Experts of a small language model.
Size: 9 layers, width 640.
Experts: 4 picks a token, a softmax router.
Training: 608M tokens, 4636 steps.
Below are experts of layer 5 (counted from 0) of a mixture-of-experts language model. Rows are named router (the router's row for the expert), gate (a neuron's input weights, with its number), up (a neuron's input weights, with its number) and show model dimensions 256-383. Each number is 500 + 50 x the weight over its row's rms, rounded and kept within 0 to 999. Numbers have three digits each.
After each expert's rows: a language model's description of what the expert responds to; "mostly gets" lists some tokens that are sent to it at least half of the time. This comes from a sample of Wikipedia text that the model never trained on.

# expert 26
router:478436532600466491468475501565487486504580446404549489472524436527524470487478559555490484527517535468532525416500538556470512524428515400564535591509360503533445567526502578525552515574498512568386578548506408522540571544478433425583543590523531466497536487497354466528485444535539535533530541549447565494525519521456462440514472410424587522494504518438515491497503521547539543548509
gate0:525510452490570476545616407481602526450533536467457504596445482525489518531557415505472441499434479516512481449458478485541471535484473562511420540541411608618669529530567489459505483588458529555430451553510506434404497495492511525497544523575467476540448490442452452550523515509383500507527495483445499526491458554525592534495653549516546458548500469398396534466598468523587487548496
up0:543499521391534520519488438516390523493478469609582581437554506469441440483432521520438560505592500492506451541491464540455446482525600493503507446487548485454470525470464539440460511430552487546462507540503532581554547533518497501560500450477474542406504513523510517421471483448500542450508491509525540460469474485538379509538448502431449523479469549573495512496453453534524513440449
gate1:463571450607524493583502520606510424400487498518491578613392486448473466431513563628559436582451501447538548531455502523525450548500419554509511531566521471485540415524495549464501542519492630522561464529474462395543487525474570541458515502537459495610540420507575480448494476661530482461551492563449452518447513521436581487417450470502612530492544439471465512524514464509497472491443
up1:475534470572588522581534601565602478464509491537538610528446485530486504568510537588534444570469531570588517539411485545484542516607457497527540551511577551475481500482514500478520566444470511564558487491415407437522482527589496471504479378515541510519478505575581529522481489586482456475509535530541523512432531439448444534454424467448542551572470439456461513500537492553463490540556
gate2:539485514394475548450500504520553488555474506568402625559451448505567336503440416458504474619389533462528487510555518475566410423446530479525508475477492553474535436429489408450452354474472406516501633554496520504542576483563470486533494443494478522396541467496484513623426544474543509489564513502529555495618511625480439515514540493556430468539485455533550407538521543438495526472522
up2:480534581479553569530499434513422468458446552504478497576518540583519450496476461464430429445438493514481437529577475432518505472371444486482412521489547514450473482423482463516538435501476404518581554519469490484478524438544372526557544439501612511360480533458518577488495499493522503429528483529452519485625483570365519574478587470517433462546534512549606506592456529486494497478531
It responds to: Periods and initials. Periods ending sentences and periods after single initials or abbreviations, such as R. S. Sreenivasan or S.p.A., plus closing brackets.
mostly gets: "]", ".", " Species", "]}", ").", ")"

# expert 37
router:500453468485548493475450510537466450530576478445497476491452496572499499505560535514508511538451476474505469538528530528507507465469505531544523417481390524470528359573492547509563522475553511431399526550459433601609557457587571479422456616469586421487521511530524492520489514452470459470558549460408455424476536461467445498695491553486521526549448523451519498487550587465508479496526
gate0:501542516544513413465539446478521461475450516405490518503528457459512523569492526418529619499516406427531507520511496483499492436502443566575479458430519529574506450432501432515487382516604522494527558519526546448507492586447494347462558491581514454514532523487478606558497522495411464473467529538487552440465353572604443430567539550548422419503464485521560449541504546463476508462514
up0:527438573471452397494609379456489469485420532420446570480448420458554499513516597438469521495563482438531513561542409569481460523500517534578463473418508564497591498442469445500471445458485530419539486536567545415456559535524519422535520510555559425504520500489484597485503580506445454488456562570474578344442451586576443435483481519492476414539535513489543504419467536537367491487485
gate1:469517511494543538540415396497526422471389579544475496509481450515468485518493537491504429521534454488465561470499510538458594495457495511480484492419491579517494461503630488436560552504562499520454436537464594461557441567595602535626449550504513507611523502468530455510451517521410475490535492471499497522523448570582502619513546558426512516531412496379507459538460488479543478458402
up1:503488495562574515469495515427466626547567483518569489505472546511516504440438487474521593510549511556509506501520548479584341504526473513554530573535543435517425542533397470549480502480458436409469515454544423525450470402432362476410535532488519520435447540514457507521463580466498485458499478463550568435429539511467482385561593446578411530590543451547517497460600441437489611500557
gate2:511516567465448460514458507466537537496425475498483549536472498451450486517557408520501529444479490621467586524440422429536435524484442554613538464458562487560464476421501501465563566469539408493516490496587575461492502448585573540490585513480431484469530481504507494549546537539503415420545543575433446552413533561534501479518535487529591481463481467403478447437491488459536554441469
up2:519475550423524523517530457515554493462546567514520570465586441441506585570484554515471530503515508481580481548534498576573514545545460509546459571458416491353480505558517477471559479430525517483536567496342465465541541607506440557542562518594532461431557520599569401445405455547506502522455424524555488497500500493522572515506514557473581533483466506478465548531463501496469525543497
It responds to: Surnames after first names. The first piece of a surname or middle initial right after a given name in lists and tables, such as Lafargue, Dabrowski, Capriati.
mostly gets: " Motorsports", " Jr", " Labor", " McC", " Fah", " Pip"

# expert 25
router:464370558531496476436453459562508555520541532433530444523544450544516493518505574552564569539551476461437555495447535455494484543425476514556544535529567471542541513516487485539496485432595523364409517605445434550469507456490528559548561493553539461515456520446439529507395548485485457412534544526426554473508445573480456472397529560466535519547593537487520482560556549531516518426477
gate0:507517521489479584451474601455537547539417574431579487479478553609488422540391477547470548549569533512551475502578420450519537512582459466504509548537529503537516477463503503466538519510558547572413532489499497446518509567561479515556543448449523577464550530345473537573488447475507627567563527522493534372548480501493484466508591460519509417501476452477445498524488486467446440471559
up0:426467492449520565479474443502540497514546539454485597505556538479542539559412480493455560583514481465441512530456512510597538566473488603470447595521555428545544488602458396486457557563425588531493536450551532529532538430540477568478545463567572506526482439433477526552432528532492485473506469391545579514499562477535402472526532596478551501492395537397428454406570561448410492505511
gate1:499493552499525415543423523522501578525516573444452668545504448449519554553507493467451540541419508503545546605487573464529497520490410493567577526461540466429546465592516465437428361516559513423519490505459472529509578517514533468583552411423516453496498554449499548578479546537459508479480435498479584534485573516574551531557511607546458444541503505495483487432495502556444460428571
up1:458460516508527430449541489427586474507484556444495475493490508504602477441508454504533473503561587514512612381564486474542557502457507462566560588498537544501501566560551392480425462523596472563496520520380511560540372548461543526472405607566460568578491460460494486464530503459460450563553508482496502564432460565583555579533433490522498524506511520524551526499442477511443490515539
gate2:535544415500461430482499498481507505509471491584533599463524490515531512462605554593519535480520555427573522567482443469414521449523493477518492548503456486482475529508462635549415502451492474512526506429492583505525641555545601474484422478600516520572499488499536469473487517537551492479480521587501621459473551463464531442525476531459423523486528511497535449398548555603570560459465
up2:523430415443568490485527516504486544424497464519559494529460498452504444522572576516573496567475594547476475581525444372483493420595435464392525566504545441514596573534492457479438491427495516485551508484562486489471482508480592513506496527573561552516518473428480403494494434471470490492568540559530569533436499436543510451598578445519509506482519470447471531517527576508514552508406
It responds to: Institution and office names. Words inside names of universities, ministries, and offices in biographies, such as University, Institute, Minister, Director, Law School.
mostly gets: " University", " Minister", " Institute", " Secretary", " College", " Senate"

# expert 19
router:472489505447562588444504597456589477435535421439532471393497572568516528614515467570496440529546432503460540488489554587476456476553450524413512521472441538571500462597468532621520541543520530556454532563517512556585518505436489508526505518539442535511467540581520494433449487340474612610590494602454462471463489539469500510479525498486493570451466526479480508437453586463539516518441
gate0:542557521440409508531567462611615483466485495522487456516441527555511439546547566496568430483558429441624424470469552571530486484519538546501446499447618492518594430453490517470453452556446463527529412415528548521563448504440507476502546431480493513475484474489531489421540524589436513515602447453530555468553408443511534546528426387550515499433452509464431552488381504474573599454488
up0:439548568468483532437531490575474384451479564495453525531455581476489476409465635376507597494507522554542601492530494505525553487429418514451511521479504532498551613522446486413493521467612491459572564486490498492428588469509485466455508510516559470412576490498477505546541524559452485537495482520503562523425466506506534508518526534455451492557541544552479481483495486537468592482477
gate1:490526484487560412471608484546408452519489433517578537589568556462564492484488514396387540502572567501486488442458503575549475517547498504509546580486531516560545517480490513513560481424457523513500463475437518444490521495479508526503477555423422492576513465451501495475555490464549492522639481503483589498566531469485469559517513529538547573566525545554517588498512460446461451483390
up1:480564501533482381419523559448465564534555463479386480442501412497474524413581463479509529460476574516532491513467559502388516445566493557513639476542405532627524483479487486518563481452534472559502458464473536525441519425459515553528514495443468505436365506570605463468456445398545396474581528481489463527472541446453513426541524516548419492536486554577485514458521476529390573470555
gate2:551419594423382442457552498470577461508500508452513514406531515518555559504438501478486452492581459479431493531464492460539399532552521480486493519478577485482467482394451466414419424495435575510522486568478584386499464515470526578511530441484540516556581466528505512418600469591430478581522365433624550594550535572461510556498451599482543451514452533493467566471514463532481504511478
up2:416588499570490458514530562523464560521530540487424505566460386497501469434456505532533499530516451491605510556448433552501567479542484573547457442490514555482479568477615571460481428451457425585527468536511414490551499491463495525457512458527536481545452630564414493563556454482438454466446468493521469494549456465452537547534588516465560580513548451480473456537534491534393479496438
It responds to: Nouns and given names. Common nouns and first names after the, of, or commas in running prose, such as love, apostle, Kevin, Mary, temple.
mostly gets: " animals", "----", " temple", " tick", " Constable", " RC"

# expert 55
router:582511417483517417438485566503517495563459494466508602596558538423640547589609502500594537512620553421509452525478593458401494494513505456510510494533533572446540481491402439494495480442553521561595506554409467592486512463451503421531523492497473598542493497549587483435519467582542534493553531511590557426469603575491475435480502543469434508526452463441522502456444361432493428511454
gate0:493512409536512498504492446449450457518573458530512525531503510453411480492522458425427493517629466523487522563484590506584479485489480508512497542445473528514583600411403478451532487472529393526485508456400465486475413484457521447529519500477443479475457494457481537474461444479516427541542508442561418474557458607606451495545601511533575434524443584442475469493435514539550423524443
up0:508497594466516509542495477481448395483436572503494470447500453490603515524520536565556465478518510449467504400438458443438467556560564520474458495575517517559445494489581443408509563524506570446570546511451525528525479535545505507458489514421496478503483492527424510477425584487444506505478541518460529479525498401456533576538464504433379513511577445488626580492511491423431583469563
gate1:470430526469544490531542492546481571476474519635494585487503528472525494501510565480411505523488536622450474508558523441521378454472430501495620530409479516451436488472478473476603494490608463411543564444566438406435561478509578508521509483594539445479506498384454491508498500524462457559462580480455474431521580426599518599492604465455536494583540493483448477506559450514432477444515
up1:502449472354488505526407522466418485403578475450471492492493515478572591516526436507581530453482419517476468396526459466506526432518550504461490520542539516576539520449500531535380431541427425555639453605522486413554477453466454465449473447502499536523434484577562538457598424509484440479526355559539469483521585508463470432530517547533400552435529461628500484449471427589526500519495
gate2:470533572523467480461592480513504478512467511541462514558522500374482416498505445465479418516510548512571465520428507487522464514506524524554525397435460461525525510491521557509508567503487521477582419549500607499454538590439510474453518487483497485515619462443481466508555458497419545529520526416485526545492555549461567467470457488524444444465533457397521500514430530473445478488541
up2:545559506465473508524535487405415486462566505502549527532485473575525485427498473598507472491474513482443515622527511499526495537411418535518515427577602426510579374473516508520432485447613416438496566427468475550480547507587541601602450578564461576436373568452418489463466503558544447473517553597527478420454498517544467568532530547501479580565518549506547582479564551502502487613483
It responds to: Foreign name pieces. Pieces inside Asian, Nordic, and Slavic names and places, such as Yangtze, Helsingborg, Tsukiko, Veryakushsky, Hoshino.
mostly gets: "poel", " Shi", " Korea", "tsu", "ş", "JK"

# expert 3
router:504530586434463511571447549479540508552453545374532549543582458594557527434514525538556553477494403510513553479549508481412505462565489427526500426487425538540476523454420467560443398471532518416476493518396456523476484487552425445496532555469520412515514485483485503498458478395520521517490558554471531468526451521540540498466537484471428469505349411484500507565524430472520498380522
gate0:430439568559528505528493504472563432413553597422447501520597480461510461426532521571493453411464585402551524481406558529366406605545326502539499536466552572503524515442510378494440541511470541521402529489434484525475481480470482546504502446509487515491479474488434486525484511433465487509451483528508542458471506526554586540496492468454499573476468490475514470457479531565479439506499
up0:520461554604600494429436520539571542543416602499454511454539470400426496539456429487561457508422546496431460553555555533455502456467358470502470503546477433603548435538498529439397519564496506516463552473480474537577483443443441544425603517465465482482514603574414499451555514494511497518506485445571474354488571539508540518518535452482513545474493455458476528513465573485456467567468
gate1:413454598505461525494474480441547538577484481457427487450536476519518562498472470458458442482548520476486556564566596566501493520434455648554487409465581556555435490393519464496490497464448540479503435531524504511600481513509506505438673560448541510558518506504553595452466567503495422458544442538616585477516420450492536423427543457527440545478544559499514443504519500509439490455485
up1:422483496394575462413563539497474483581529550525434507448519517641481539438415459445485469407513515390447518585454523464517568523506488495568483395478534533539515518555494508471471511521513514508542418572526459464465412547486462569464597539552493533500545536453560544491550491542456397522539381517551497477518380510548469521549486439562515540481526566514518456554416486578518478553492
gate2:514509508406557509560486537593539523517485490443482482504442421510546509412538528383534524550484442458527512485552508489511492504491482559546506527461457483456528505529545414504546476414535390598490528537481564449522483508464496520537561503434560486527516441506473536521451621556508488552612550485463523489467449465462529458571510511492503494498526509426478495471514399586537552514533
up2:402507461516399592513448526529495413502508564388467485470588458458529467565490514464375475523415566468628465558503534586527494584482483551463514610424484523480456574443578576432602533459515445551444533571457560571476480475415499460466500473465472451609486426561492615503478484560521519518477481533493469444541553444514538516466525530599432491563591383479437537555458502414558467534492
It responds to: Names after titles. First names and titles of officials in political text, often after President, by or of, such as John, William, Secretary.
mostly gets: " William", " Secretary", " Robert", " Henry", " Edward", " James"

# expert 18
router:481471381540563509479461497562530552544462463501438470528461447492473532504514476516483507491417418487445553492504528618452514504464486484519474529483441499497492433506516459430553513542559501494530575519495523458550524479439511542415517491524520586503436495417496505534581495504491503481505567462450455554515493575522460492515421527482498501471564452470571450513520453500601479567549
gate0:588444468453531457510528456476513553467480520588456532587481575427511496532578493442488535446511577528499486501520549481645534479493461549525539537441519529614577465516462460534513518424491532490476487505587600423511505604410472517442588519522525492495457454599506542468524474508460565539440464470476401538454551551490526516542445529400418487482533429385653498477556564359472482484499
up0:506464508528439494460407507554494561510418475495467476537395478415488545532512483463519518543547459516483487457566531423541468436598462517535486436558484569567541508509489406547597522426469398468484533480510519474441449484438499483488516594507487488504457509541420620565481409448466466532542440436543473549431513540600498471533531443490441542458545492435441548487570549566451451446532
gate1:429426447502455557461546489491472600534456456489518489462547539558569502491524460515489485618471468510503512495458554469455455440473448538459535587522497436499516447573547482436565532567505496457538603459442502420491541461530485427540535489580433497519533449479591550535481510597535528502467586437540604443458511484504476509388492485512489526580562597556480468493551409488474491460449
up1:500541530469425594534513566502452481513403484419549450472563520503537522526479509504497481539480541498488527508558548485492412516475476493502503547567518375560531500526631389539567472499509495502548518377552447383450511421517530480528506514614480536449606499469481441496541410575514517515550521427561468515549541607553480456427511650496540477576554550423470501484588484534521493575473
gate2:490453520546516464383545491462465549495495447539545453567468512505516507446506548493473494433459452424519530457551465490485547545526486538535516436518550498460526532422447442455386588557405384566570581503562513518509516477520525568436494485445389519517516486507480502429526498525413554453519588440444468536485477454474558431422409619529451389484585437534532353506511458460436502529418
up2:504491562477457566463491555540556489470523467482539572542476532489491541405433500434504440446526418527449503479551529477583482566508407568509548495426491550454555522524583523605483403532456484495488423537526481544546588536496498557457446538562575534430560493507449490593517506504526422428582578544447587593503473529565447480519543488514508469451447516473437513531506512510557413418505
It responds to: Category labels and mid-word pieces. Capitalized category words in tables and taxoboxes, such as Candidate, Type, Class and Animal(ia), plus inner pieces of rare names.
mostly gets: " Candidate", " Type", " List", " Animal", " Class", "hylum"

# expert 50
router:595494501624538555437478541400453498438448556547542442519469485528502533420463481570431571422604567524511503556562448476464524473428448470564508469460456474526560418470580455497454520512530445465491512500486580471399433526536515513500516478537544537524603526460561521487541571468482408505431598430527452545534540509434443446474447517534501541563552433492555438582595565545522513537488
gate0:519603542406472480397502453569466563518414512495498578485468542477495551474453558529518576441537609527533411460568502514411506417526476499530550559442458495495526534483498430446434526440555464454497435440518558503512560434544405612508459529501464460588448522522501566431454445472485440437535481502507535479469563472511591468569533486438521476421472538516516495493487543516499580505514
up0:477571449467554508476427508459472449472515511504454437473390540551541511512479448648482508480451425460494565494470506467549410564553507477487525543603590629497517408459490493577582411521608519493422477483507511452572564474517552467504502510458580530502534517566529412518470492470495458526462505552575495498424480532616554442446389543458428560583525492548591518468443450488598546475502
gate1:457414562448485567543438435565532504516449554536483488538423582483399452483463434538556444548478541464511527465531500459507533558370391563538557512518479543423447517459481479459575544473429440512562470531566530535436483528457517560544519569556486543505519445439506505403460506451469488502558497506501556568444447455582542544546597518643484500435488480428489495477564473418504436450487
up1:483500532510519455595466528444552480526468487507502533482505597573447452548411516480480491505494553465407488525471520358566509502462457482550514455421643540452445542511539432502499500446450474507552573471476534559381479579503558504439452508550584576594558546444492522448505491477527524376609464497543501570433450528519697481560518601530454495409521509393547415490575590480508509532490
gate2:474404536489525554531415477505514409602460537521530471465470494473487515437508526414436401434540525502536473454417408431501445540427516481380569563526439539507548504465536501509495589539505542560393477459505518494508514508534500563507465427464506441486467483478538484550585471494498476538525442504510508571451574474482548586462399465510530554508543507455485406439631447464449476462486
up2:456464578552498421542469399428508436639512533562471596504493432492494499453456496426481481482523507575492509491448493440466552543440510503435518549543539531555512463485507520461493576554503493615464511546459507488476545381526424528549419413488430479466527456461474520520532466474484424511453516446435411537509527463547490546565482469484535487486492455450479593523480466543340515457538
It responds to: Mid-word fragments. Word pieces inside rare names and foreign words, like Pla-z-Americas, Je-din-stvo, Ri-ab-kina, plus particles out and over.
mostly gets: " out", "mp", " over", "psi", "met", "dr"

# expert 45
router:481489578591426564477405505490418426466476559571482531620525502461512478523531437544570541453565442533631589458535528437458524506553520535514447473526504477476425496520547508457404458551440506494598527561481534524454566496523519562474483449374477518594537424504364513502467466444488502521492354557464434435470508517466586536365530475544473449579587413559468433526482489500472504566527
gate0:532521573579401472589480493448472536578531456519548511523594528395466574522537455456547582452530542424491621537448581403533532495491465430605477512480463571497533527613476542489453512471507525453603472473512411461427579470414535503475470547541435462473528531451455465444433455472527576501501570479555506485453478585515451479405543529448513506493487510600492587458520468535496516472528
up0:411468484469428518488467454529459446554584532514453458466390504468500498509429492558432579564536508537499462460482492580409559442450517572461489509475552531500431543427478508576492471474475480557437462455461581553511459471435443510451518552492521556550392495529620486585566502503564543483450435582460543526438538431408495505537492411584537485610507514526523445568448482419585592439475
gate1:378484472550529483559466434460520547451447538448407610490556541482529441547506514481583391406393540544496551569525529479492556564485449542456555512536584493590502477440501503509581569425505507457513490546504600520427482479535544522490492417523467437519512463575454500604521496560581452436514371546462500467533499609507555553503420437491537502537545572419531452539523410427419455487493
up1:439517560403537483501507377486495586486572476408381516538521455466393364513533440440448480402497567474540487560500523392524547459473461586518432523550507486504506536418532494474486585441503529493525546545500552445456552569514535524478508435504561491463430515586443480490513461473505479527349542508524601452529484525581495547508472493415542497522610573475537472414469433492487455493549
gate2:522500607449497500544555452520545487475498557424493476577492533421436535422434560459568503511472553495422444502505485507409430442502483528528563489469524488454417536515495490563371538563405531504571533538466551579435438524478466562474598557455567473480416562566546583477532520499454468457517515577443522442529490485526652460465482497504514500521467430548495516524482619495501411477508
up2:503496475568582393483546436335420594531472425542533558415463466584594525573523573497471557472544439542542487432480582502476539458650386460528464565572492485468483428533427550450514454479521409611503496524503484469584493496468575559523526458510488469442537514415502412525510506473525519500516468476435464556477493543457442469505440485416453425555533611507493514435462501415509627556550
It responds to: Date numbers, word pieces. Day numbers and other numbers before month names or in tables, such as on 15 June, plus short vowel word pieces.
mostly gets: " 17", " 15", " back", "ambigu", "pi", " 16"

# expert 62
router:523560478392494406513440509505435472524550447552419522461538441499414461462518521493493476533464433385498521529563495530603509465463488614518473496520587446493505495508571437410479444487461599480481561557484548523483427534447522441520467522510493544525439557525414461484519468577438430511552455520443443593478551459505530493492468476542489374554465557491529443466469549452483523446497
gate1:482455507508497503541442488585488650493480537432568543549466482451469532480416532460483451520489477498469533492464519554483541456510403565521536542454490478528477484481508407628540473386491496564486460480591530495545459443536588440454489523570545481600471473421406452537476523463557501560485409522622527420474519541494496568468533546566479542408462447557523464498560563508554473505548
up1:354471426462507494484539515639458624512506491494545484492489501491528564547495522434428426538457488505492441482512502591608545470516464521504460509493508570553424478361589481596481588368507492556504549437563449550552425431482473543406516546524563488445409428438452518550424497466484468463455560528489528453534522576535525538506517478502526438436499451508505478473544540529470478586454
gate2:495579562526465404600549448536531499442522461432448591472499497487541554581367452397472518406431506507476614510442441463561549403532565506501541462471448530539512520432579455551512458395450442481433455537513436515469514428478512514510482546478568482385495487557533472447445447516466454434526552489597476532455529520588464441525403485419426534491450508478438529516448512514377489440554
up2:459541446546585553500471587521487500492480441498461520540523499543538522460494447475457454377574543604474517572501576427511493519518506510536475491611370495461350507510507601523460554572550541569438538489555478513456523426495527429456519574533557548559474425494546474438431523540433519515478546654492488490515640522587490483466467400458490530501535527448574505531491505538470559392536
gate3:571540494503555521454502474507445471559571535493567510458506447548473419509556520456410516488498447403519438503510517439440426487429481485574410617514494491451471446487538531443516412387462471501542496491510513385510513609573502535507528516506493514454468500532509456504535483549435497524486593620411504399580441523506468532537527516476499398554461594487475463531516568526465516505612
up3:558516478518393460442501490473472546476540610466539459549446593485427561490498505470519448501478460581487564528490556527522579506502492552436491520312484546567575546464554560563447532502464438577512465481449463455453483512469444514462444585450437400594545511520466517604456508483590584512491471468424540569481515475515393490486478523451520557502450444477459487489528518541472500440458
It responds to: Sports terminology. Sports words in athletic articles and tables, such as basketball, football, medalist, NCAA, team, round, competed.
mostly gets: " basketball", " football", " medalist", " Loss", " tennis", " NCAA"

# expert 14
router:493439493520448569509423459520457542591525416482587513431504456538553482502463450426456503567464494505554523471578487521486563538448514427462541435496502480494456511515413569527573505485523512546442466566539458497496567423448415429415540550480417514357466504613477458554487460431578511541490502525522489446502475521528472448526504536416457581447419598513365556504492540467531487504468
gate0:447379605541472482391464431523546570516512445597486472539557465541464548571490427399452476373447532521556553471538440470501549510537404476617519535451451472522440500430459368434486544451506545517506511471545550518511426550505545464542567428543552428429570444361570519481506545491472485498559460493512498451490464426592444445485589561484455408442495433538478570551458556460455574402478
up0:578501609543451531479582462416547527515446395548540417452552572578547564594452446556460525380624553475519527495519466554467479581501477473574580520476516534553497560488423435498547541382457571529573533518541501596479394502455468473484432484505457471399593470557491453373591521410460461524550491544610509475576478494488493448503526527548437568572495440573530531462515562478474542447471
gate1:454560601530523503558511555549448506525552534505458556543484528504474476495641524484563414471506585470573432583431441358419495541467469503431426541479483478567461499498529529563483539478522529537449477596429558509539504522592477495397576460475518564412564460564567448511557550541413543497467485441505485512388479525533499554528465601506589516486599441494455502436428499533431513499445
up1:455547469442470457463517500375564502445365505489482459553461503475466564580411501523478540444537515408460599412518547483480512419470499517504519443480449489528396492560529453458515460513504536430487537482568474473517496514447504510522521447540488486538572518506522524513475393482564398503539446599492538504514441483451452448520514418550558511492518546553567495576559486466532515525520
gate2:454545550582547545487522437441518528527572432453519577520565553544577495525436470482503492445447621560589402573498489491534518419485529490604555621526527563468475464439477497503566521493568535463450556566517501468519420510424525519525424462481476456465596482389482532392550635548447505473541525485511434471521588541540516474470580456506475522512536416562505558497537508413467549410555
up2:572474461542531473587466569461512506494542533490452541509578515578427456459420469460553479478504469508529533511525567467492403442553459600488434471507481573532600551448530524560529417440504448562495606533451516472494485501517582413485557467523469483435434479527434552521536476480528498501465554454506509391545509475575525508482520451494481458476438481506504473523445512506435624435508
It responds to: Closing quotes and parentheses. Closing quotation marks and parentheses ending song, album or work titles, e.g. "Cut to the Chase", plus some sentence-final periods.
mostly gets: "\"", "\",", "”", ")\"", ")", "\")"

# expert 2
router:507535485464531551431492626552525571537530469434548478470506541504489514568514460497440475566561416514467497471509545577485466464519499451429568510496442512533464500596502584576517500529520492478460499556507476510530575412505498444484415537512452497543467553630548491449432511404472539640632484586426534461450472559516492535439481435484463572468442541460451554488455562493530491495451
gate0:576434503509471492523569453523485593560543494525580471494497486506603486536507468448443514392478506465514390484516521538528422498514507530507557500511482435463504505516498565509491528453496504513466529532479447552512391433491523559464546492418427465488474539543482549568470628439500420507548548466463481544486511539515504445464557380428556519418402516500504444508569458466397542521428
up0:465637579530569507502560447471485410454380509454525518532440442451498552479568474514525448433469489366509480496540517501592460447481495510465506512541530524514510529511459516498448420534482459484443589432475566425412528600471507449552459519461509517532485486561477504453484499482540473593526490525560534557633532471466466577462531500511529578504503522559417501428511544488527421440505
gate1:435508530528487426572584546508548565516462615498630496453555535558497445506418506474496526458483505460432487426587558511564470519524598413562504524525557590476517539524506500567508558508517522452446541401540518482568514472490533491524498451480414500442508483435537477475534474492452473522532512478582482422465476490638476489504500496468497436509435456483519560550572416487538422493433
up1:531497479576488499570594469415523500502515451397517470562486456504537579490455544488569520500553535464512494453503541483462589454518457503493503462527453485507470492462584450536474510515512504536468554424425466436524543475571473470519522477452389562474491559569515521455537527441438436480517545558494480531506478568502493535504455527458514470456515496522493544513531465524531401539554
gate2:421464488480514531480503428426438478447441440373571431562482456419543462489458493504503509410437546503494470456511517502545495520459483549557570410489489486447547459490618531407477493478485480483430541519536445512532584520568485431508467443528360426511552477435456622460561483498396620584422479464530519522521501469500551489504506457518567601550480560482478465484516406475438515501397
up2:485487544469535536454412429502548538460510452538491540519510533466488574429430498473498571598591477505518416629478515486459429478600451438522429488520494561469531485530440487519527565515482479497452539534460516421487471482508464534482593475524491556445584550486523397442505511449529508577566517501456589451380588528492544566452556503556441396508578543486443532587553460490448509486486
It responds to: Plural general nouns. Common nouns, often plural, naming things, resources or activities after a or of, e.g. food, troops, benefits, items, services.
mostly gets: " food", " troops", " abuse", " equipment", " resources", " applications"

# expert 39
router:355482439371402503429520520467466448556481408446459490443541469486461543473523418484477470511472425594516600581531482547430500537477520448393532504486440495522481564492544510596494489503458449545492499615526515498526496532458560453441480484491392505495521513562534518530475360516497573648452501550443540485525457500530518527556546426477495485458451520555333446543462570475558456505455
gate0:544488578532521466507596507454506566560542608468401420473470419541509480518491540496500393493538473510574528590515518481509502500436459545532478471491493543449474527473523466470412488536424477483528517538568472420664437590509521512515468500453512521510526434443545427571473489605497484490436458611417494465487594486391450540499443550477502458484492494521533436446519473490510406463557
up0:453454411464503407488410547520573510530488498504521482535516513551445541550595512483514524494440521511466415568445439487490557481444497481467528500563430541483394465500603521501522530470501546535564461583543455573516648507498619563441502521503407568468563498554439456488471543469550553457510511507490428589487546556591474410471527509452552392508424468493516419477466398575513548530476
gate1:618496443518448559538505501416438561544477482521406507533510542447531540586429431516498492550478487525550508566491506374475520481516510390502495529565506460510535510475512464527616528493500521458521438456529413537486552512442601573533453456569424512538462525454554499575520506485534547459532475461491525451486525502508450491582435417462426507513502543453423513608483533425485523583462
up1:484564467474488465522396455501534462535504465542469438489490490596487551455512457485559477575367511478471500571527612559468465511503491503505544514453528551445480430592520515468388473609424482479536492579451476495507477438598545476523503487473484491531516499490494448438539494445543565511437578575490494431487502596497525597543556467611502442556545530525488558430589515402450522526566
gate2:485473463466452435566647480493481547479582482571465524515540563506524473509430479535513497458490457464532535616377431454469546423456522516594516470574624542457488466492472535562486522457491553536446439425538562507570477507475537478534466521511512479533471496481578503515426421513501500474545517419600461530431572475490524421527555545450528438540506480515592447447428553573473474511541
up2:524528585522557521447445498460435519487495514450480488551487499500493515470514505371461469546472466509474457424579583590551451507547505480514457466402381391497444544467498490453524451554465500404610646522491462455465549421503446519526568502515462546524449541535515511497553562566495483595447469574525485481555509527543521401550520478534517546453482513598425525503631488427546456547455
It responds to: Indefinite article a. Mostly the articles a and an after verbs like has or exhibits, plus words opening section headings, such as Personal, Early, Species.
mostly gets: " a", " an", " Nominated", "Species", " Votes", "Personal"

# expert 61
router:493529453569566484484510479502447539472560508572506430544542443453503484543517493525543476413509620474502522544365508436380463508481476527508470437512529467493468444501450542444477555502481453497584523478405506555439443503536457470494467455429546517561556557440464466466459530431487453421459482462507516500502577516421512486524494661541505487561453545566548538550468450522455417504561
gate0:467608485473417470504456395456502439577513495534484439454469447512522507573493538486596448365447562451517503440484524411483502537567460480501476559572532514522546494546558536499560596569527625424520632565391521481435475516512497486533603528466535501474559540426475567477492459486461465547479387481500539459529459544403496459559566492523453478497528556541478518527490501545471457594525
up0:568467530520517472529481523460539538476605485443543515501487480479477436479464581599521536492525524518465431639496572585437522454494499468532581555461500590543464538405532441482455454513486442605467497500580510526455584456497472551481501521499514572501437495448490482508546484516470500497525510471595605501504497370478555474534448485445517470516412533511528545552455514640584562430563
gate1:586429460482487509564502418509575481600513474534412506541499528444551510486588454540585537469434563519547454533518605427459578502476469439524571403567531534420454446494538422438417475561594443517580511489481470405611515457530536506442526542597580641514479472475476522398571497475468495517448560392502504564515492486511506530452557471436484604419515512479474491388490554510521545413478
up1:407608554526501554423441498433422476447436514530549490480451559538554487590487564402470455497481472449504607476554446572525429460530546527471486446532393453574532503542491499448567560496451538474485499487453577476467516474562498556444462343454492435526467566542492461600476580535527499496513464472412526527519574412535539392501435502586507456510580444628553502575522548495529598584518
gate2:442440639471522447444495509526473475514523488462473526572412646473503583494537538432512510501417443436456431530446455467512463485552456485527559490498431465509456387426482498470611381427497538460518466570471461493559508551521488505364600528539404468553473473534527470443540395424494524354477626543487531493601508555469421451509506475508475495516477575427396480417555522486493511448518
up2:546509447496489465457562522451493498457539478552490470453510374537465491509540502423440515497537538584622451471548453496512511475531542499468487533542538461540475465374508626460525518487551452544537511503462453513391501463470415533600423466578485549506465541503510581489615533497536616562426476561531426531467554523632461540561480461421621502541446401499510537455557526362490509496502
It responds to: Name-internal syllables. Middle syllables of Western surnames and place names, such as Belknap, Rensselaer, McWhirter, Wetherill, Ingmar.
mostly gets: "lo", "Ra", "wood", "ela", "Ja", "ito"